config.yaml
n_head: 3
n_kv_head: 1
positions: "rope"
rope_base: 2580.0
qk_norm: false
tie_embeddings: false
init_std_up: 0.0361
seq_len: 256
doc_mask: false
Below are experts of layer 6 (counted from 0) of a mixture-of-experts language model. Rows are named router (the router's row for the expert), gate (a neuron's input weights, with its number), up (a neuron's input weights, with its number), down (a neuron's output weights, with its number) and show model dimensions 0-191. Each number is 500 + 25 x the weight over its row's rms, rounded and kept within 0 to 999. Numbers have three digits each.
After each expert's rows: a language model's description of what the expert responds to; "gets" lists some tokens that make up at least twice as much of what it gets as of all text. This comes from a sample of Wikipedia text that the model never trained on. Tokens count by the router's weight.

# expert 16
router:534511530511505492527494501527468558514520485442537528503551491470496528458515506504521485541487527519494513483500493511463523519506466553467481539443500497484514530497485530498488496465455508481442516470488485538455502477553489488452500533474454528521529483464532507504506481484510503456510524489474481487456527536535477507486472535524556498508453519486545486508538507515481495478466496477533487500464491505481499492518518477495522496511459486489472501519492485450512497518512494517502516507507459511529509497523482523510511518502519512509470531486551491471501484495513561482
gate2:497437521482509536538512516540525490522565547479538532493527502479537498496550492531537493499492545515502466493480482526547494526511496511464515487505480526483509521473476510517500469512510476469478532511508480514486461518501501524490542522472500454483498503516508508472515508492459494485508504477472469514496520507475514540465527502501508542543516548507519515500498503522492486500493500511499454498496510523492519481475457506509524503476491453519470513562509467477549494467497527526515431488474559474508490488497552518492449524486482492498522483542551494482483514488513541479
up2:500508517465506492499513524544522503477501508519529505484503461489551544489553511525507501528498519496496492480473458501516489512498460510481531526509520534503465504483473520498511497444538542539488499489490475470517483550510501430473506518494500520506504520516468490495511465483531496458457523474506496498523487499528494552497542504514496530458539477463496496491528478503487483538500495475518506491491538506502493469488454496512484516520506480524529476521491488473525523486525512547516491484437507513508481490502462475544486567507515508484475581578513490485501507514510552499
down2:484528499490488494491528516466526481480540467503500532483488492537478501509488492536563507484463486496531484505507494529535510530512473499496490504522493487490472488447534520470514502470510515532522477461502511500479470498524492458509514471479496502480474479491523494465446534482545493505454500514482527499524486509490529507520530500492468488459506550519511540462481528482509510466537509473446482522519506511463463538489560493488516524483493489528453473539486514489500512512528507452449520488510503552488527481501494455467493492447516555509473521497448494525520488465520487544
It responds to: Lowercase mid-word fragments
gets: "1", "or", " n", "ip", "at", "et"

# expert 14
router:486510478502531492552502481508528511476514492459499541509541503494474528512472497533495492502500491494474537483486520464521541532516493569492486501496445498500518459514515516493483509479486485495466520458458517525507508479504513468478471495512512523486513474443525542533421487440538516503452519509487447500508492504501463509445481505493556514538485514505516505541537507476526480500536463465499480512481472482486489459506503521515529480502457502522459525510500470479487507501447476480502484520507469515504477498510490526493516497498497549521466517534548484494503490489503542520
gate3:438468489536519502503475503488541515503487502487488501484520515467548489482514543524476504519486474510526514503464526482518473532524535477505523529489515497524509499517522502455493480490495486432532471497509486502491534507516518494496472489537504492536498472476536507488492518460530485515476521517482522475449520493494537555547484460517502540520505490523484505496492527497495563479453498488452542484439500509472515506510499473502483503473458510489450490465516523487539516478516543462497481545468491487484507531533522495483508507527492517465541536504491506459526500435467485493
up3:496529496511486521528528476505494471541476495489497539516498536488492507504511513488535476482468483519504459475542499531520484539504481458511457518542554486514475504490522492476492534509479497505472514486524517495481517522438503564532492513506542511507509501502530472470477467505520422510498486497465522437527499526487485503532529569486490478504514504472524484492475507468496499485503463529536536499524470523479472435473510488508490559499514486475543485507495512503497499468470477532487543509524536502549451483493481497491505529480458484472484504509504536531520505516498501490
down3:505522523506501507496489531498467489489470485489523496530493481507506491471419511505497547513465509468508546503494507460515524503497490555472506499481493473507513516482530541467496471509497479486466464526495498475512481512446502512483500470496503531493482486522536535497553467484458528465535493463485496516534562472515479463456475547510489527509494511508501531488487510497515482485474492505552483515483469494486529504573526491523452510493511486514484488496494536481499501521507448480494479489538483445479488496512489555442481487520500488556522531521486463520519480529482505490
It responds to: Name-internal syllables
gets: "s", "es", " L", "as", " |\n", "ass"

# expert 4
router:527447478484510460495526485537504535509510491493512529498504477455544518487491487485524458493501485550484517476529464479478525521506488497491463535489503487480541506519517515496545468511485471538446536514487479512455475470503518484506461499450460538501497489466490510470483480482550470492491480456506482489472487510519471491491481508513525478528492518446529522479530505499513493474471514442500467498475464468457506487529506512515476465523469486501477494486517467467446505525466526452497475492479509473509466509542467508510548513486502458510492545499521495459471492494488534484
gate1:472494504476474462486471497476516472482472512487475528514490484493542484468499491520515488473477481519516475454520488523481490529527457503510486510494485473491565505507525452483517508509444484511455449515511470489525490469526468466536493546500489506515498455483488515493491526503529472497516486475515555492513500462518506512534511472506518489455473498443521463462508496471514474493488516490470490534490521494444496536481511522527491546473466477503477481513549506452556504498515496486469481503470503573502481463531493487493515489516491482450482484514477459474546509479502508487
up1:499541486509502463474475504498469516485504524512484482528526499500463463525485552475479486491484534457514484471464481495545515518531494491509545536498511500494528498548523455471493466480554527502488514505504513502515479491464497475492536479520479532511519496447504499522493514515493499489498506484498451477458535470493523445463503540523476492480499529514521518491497557549512509531442483481519482533501495528525500484496490480492520517521496519441500499537488476520505489502501505512520436518523451467532456484469502498513500519487501526511512531524485431447505498555508503505
down1:515506485487510489483476508501537502484484469503478512485451516489535501497501487482492566529485506516485508430461529515514477508482524461479532491511482459565493465493523512520520502502472505466516489506521442493482466484478486496510508475465522487512517528517467519512515498504502494452480501506516519451480509464509523516515496504464493543537483496521566530470486518483515511490519516477560526509476525498505531495496505490472488531497539517534501481489502479490525439548471457474441485505483521542478491483503490566545455522465522490505519495499524490496551500492519484475
It responds to: Determiners and adjective endings
gets: " a", " the", " an", "ical", " other", " more"

# expert 18
router:483499524495525472497495518495483501526468507474508535474517525471522491482508490510491502496481465504486536497492521486481491518511482574456482517514454487481494466514515481473506486505457475505464497480463511506473498485474561491497523579467504501517537483464482502567491444486501492502521537508474487531466448511502475493484508532515529482504472494496514498518525498525514499500492483446540492525514505490507500468497514499536526500531461481491484477501513454504510518485481502504473531485509484456538515486553456541497556448534535542496533506490523479478483491478509561496
gate2:491516524516492531511512464488494500471484494501503523507480474554495506466492551496535485522514483489492529501478480548490500504508540513507495546512503512439475503497519502528497489458518476474491486494472446485481482508504498505489459507493531505474542503512456442543547500520500542480498538498477516491449514502522505485526479514545482497518526487513479488470538499482500515500508552511479519517455455486557501521571504518516546455489513518542519515507503488467484530533508518497455519490508487493495486515546457469496480495465448488450492505500493487461509445504474510506
up2:501532529515521473530503509488535494462477498527487401470505512522493516514492494475498551552504481462538486540508493456495458487553509491490454492485496526498506507538473518486503443508505499510511533492542464491444482471511526495434460467489497503498492478509478524482543516520484479553474531513519441520492494513467481519515495497528471494511476480469521497509472481529446522490498503501493495534493562490518495498482512483515518463526519501490520479506503508494464486475464495510499503506508496485445512472481489483524532480555488543510505503498496522527492525501521510475
down2:446501500529517519481505507489526486463516510499457490493490472467515540510542485544464505549469457528529515505492494513510493530512472448471491516526478483507481479519559493491511481508508553441488477483485528472478516513489519496472482487507485517499494508484493460520508473536502505515524487522471500492501493549535477526449474495539493452489456488509468497475497515467512501496479466545498526472455496528470498518507491486492506517464493474456494465511441436517530494445507510511492525503518504466505440511562474500488477515514501490543498481506482512520471479473503501528
It responds to: Table cells and ordinals
gets: " |", " ", "st", ";", "|", ":"

# expert 13
router:549499455486550526480514484542527480487486507490506537508498522476522537468491476505502514544502527518487470529513474485506532543521496553507482525465462488525561484474499467514490530473461493502435531492452506506474487486528529498455502501449492503484469485506484491491463498448497504484457533464496484499489487492476479486480478504524500486531488485502529439480494487490509525501526508450528453503498492476489486472491530499515465478519461537495480491515452487481488504537475477487498462536491521532502521473512501513468520494529537492467491521495562487492494531504484531538
gate1:513511536495497467492475506522497527561509515496543536538499535483444565492529510483454504462531524546488487536506498482525474540513447498503469506477451505516526511473496518497503473515478535453510508517542502491523506529488523510509500481523485523488529470498543524451462500480516493532442516458492509506464497499474474558531516506454530483479514518525494509511495493515484463514452511474495496512499520507515466472507553555546512509500490478510499531513482481480492469523515505518513516491486535471491445512475486522524518543503520500523489488525470508506487533476492496480
up1:480475533522519462504488502512468475469494485498505460475498526464504494510501512484580476536482468538538483515518497496501547532519486478484517517463514460484525516499532521480505480466492493487462488485509504480514440484508504531525547491491499497516454464477471483450531552496498509504506485479470506504493534492507507549515466465481537480516487510493481501521446488545488492448463471487496488505491490501514483492538486532489479517496484516509478502528499500501523455463507489509564476478493551550549504531489490552455546491503469503539459484510492504475487494488512503523
down1:505490466471481498490500486500510473478468534496512457482477507480504476502491518504501523463446478500485493462526485488469510494511481498490497521484492500498492494539540425491579498514534527521463455532491511550511464495464518492480505444503527482540537497514499474482510477502499492485485525443516503529520507515502453495477504522557512515506503488481514557524478514517503476508465496489483488501501481542496520522454546483558471511536509487472493490498425503462462508527481519487491501489491522470489528438514518499517472500524471509477485534500519537479505476494519472515
It responds to: Year digits and durations
gets: "9", "8", "7", "6", "4", "5"

# expert 21
router:498514522511526485476488507491494493480481491508502536468545527466524536483514549511511499525477493554509530496492498452500514508493482505472481522454456473520496515489555525510506492498469521496466508480514503501451514477520523491451512541493481516530512471470514529481484489487552515466509531486494460478456471565453489452456534520509530492526450504529532485502537514455533503489517462500517474529471461480487475494487524523544494478503471485498488499538492519438499500534507490506494465500474477496509483485530513495501512492499515460491477507498506458463532482438520518499
gate3:531472451561501527489518519523514515492456468494517504476555533464519505496509513529530502517484553518528501520486468535510503508488502514528499482492515491476462531478546550499463480460522506527485474526529501482462525430525495499491498479446527483513512488522521452467484491500522493513494501500496519492482472480501481526475512471457523471511509544445525492483531501522561525479501496513542487503439506526497481499510500475489500458470515503459519494565516482494450470529475529459510482500518489508488516500487532513530490499539506506486497505492487505495488552523497509485
up3:507528476429518522546463493468505469488517510497502463538485475518554502527520475513499491460538455517503495500486487526483487489534528541485520505528518507484513498479471489518491485492467516462495492482466495527517465501474530490513478482525511561516471517477488529519491513504524485470495535531522513511531523490471506511508488527502490562473495505518481530478476451516492479473489543536491479503564518498493448463500531484496497491507457504512496505495502510556535481487517471553518537563515502519505456495528514499483554515502469488526493487514467469495474463475527523524
down3:478448517527531485466456536510490536506469480512512527501523474490528502494531539487478465509517559497510506478496503500499541544523565479490475522470493450526520460474506520509490499505514490523472510522491549501514525524505521505535481508512510488528501492512536473532528454509526509530517436495500496534541492506523513462485475499533492491469517495496496527461527509491489489499497460542524457522477531480489497463525484489506541455513502427521516482483484488508474511502477486525527517449508521493486514461463532496491499495514454471505507465513518503470565485521513508530
It responds to: Sentence-start pronouns, decimals
gets: " he", " The", " He", ".", " It", ".\n\n"

# expert 1
router:524478461523521500505488515512481532500504501489523509481477521479526497483498518525516471508444488516510503491545504521475480526566492511476490518472518489487524466461518540491519482470472521521494473534464524528468502505501487446488471497471437525539525453476506488514471494511512464498523517505489492502495448515490481504488467525560528457540462531497527432501532512484500535473484496525525474493523493510495484438521555516519456497510474485494488482485502471506503476528511476518481499510497506450551513449483476478482535475489495508493503523488544493452492524482520498532
gate2:529504528486500534461503541500499484471482489518472568497526539491491517466557492484513524523439508506472496439525483505488491513494491533503514502500503503514523510462531503488450460454514496494502482505504496512495502492490448518522533509500470479527514471474477520503479537513531507478539474539542540467466477483506528507472509483518489505480474511502541523465460495468448529465550530465528513520477526528464513477536526524505501510515514542506490509532508497507515465481511534495483516508515516477503504476439502463488527486478523515482508507448492492514531487498548536465
up2:525528508538517516495499512537521503549469536468475524512449546495521520468519547465486502505483508547470499489514491486519519504541522495502568470496482499531538498518509459508481485541506493495482474520531498484481479515525489492501470531476489488515518463485493491492487489500490497513530484465510503480502528503535527466516561507518478524486514498566512528482533503506535491493524497477497492535487499556570529505480446507493462500527520522505529517538496484551501538488514502516496496480493513457487490459478451509522513528463447515509509502449542467476520515520499531494
down2:493510518506484531492516522525494517490491467516455452518501520510483496515525512546521494505505480438463476532507505483504456518525512478510492460493479517461517526538486476507481516492500491491506512506493519493535509536522499494481481543500468453522489490486553542507469546490564531486508533545501509519482485499448512497464544511473499510528496492495514510557505484509489504519485517479492558493451475530510552491499511495499470462473520478520498502488504544464486502485495518484506463531504541503515490484464517463544489494471474464508522503568492529477463466561494520524
It responds to: Mid-word syllable pieces
gets: "u", "o", "i", "ra", "re", "a"

# expert 12
router:517463456522488505529499516501499501497523460492500509510520498459532513462479465556527519516469471506473516477545443472468474516526503510481460536474470502513523485502500523540508514463470479506462519488450462522459531472543484506503471532419482510501498480474458490516470502519500483476518506472478496499495509500484500523455501505468492481518457530491519455501501472434517512500515520506494473470463458530477516474476490502510506485501468488482498494534489495488491482564473477529528485496515497497512541501513496461467443480490499531476500537487537479477509489492487507469
gate2:487477524483484550543514502509447484483485477475510515528507463461481543510479499467503518497491462508516534485497509492491519508508490433531517480512508473520501463503502478493459517451507491493533511508462531501469499492450502490523483482443496516476472482506511527527513460480435501558508545483487508508511516522419490512516485516494545512532498489499491472481516470496521489500504534529477502497520512542512529458513485530508484475502479465531537529482540474529480522507488474485457510487472494482506535511466494481468516493504507450518542482503487503450463528526504526463
up2:503462498497480487469531474467511472509497518496523472494516509485560503493514493472512518467490458498491546521498469476530534501511499514471524481529495515527546505453456480539517500479517512475527487530535488537472476478480499475545487463523510505512514480478497540492487523507508470476537477502478480513468509454507505517511490517474532511497481544529490518503486517484471514488487518526517538473509530474526510489533496494515509480518506464576521488466504444501478469489475514482548508481513508521482507512513459470483531529462541439549483546468495519438457519494512513513
down2:507542514497514501490494545508533531459503492526526519498549472531475481531473468521462542490546500522488519541484506524497473493511518471496517525464512484444461490481491529440491501549511544518495488492521495502560499471535527525529498497451516529479485483500499462492459496491542499516469498532553501474466505480528478479490457526510511534500519467503516458487505499503528502522487486515460464535505486480493499556495499494509509521561510507494488481509489535517508503471470476548499490500490530470492499525539487485534491485540521491492497465523502501564527501527539502487
It responds to: Verb endings and reporting verbs
gets: "ed", "ing", " that", "ated", "s", "ate"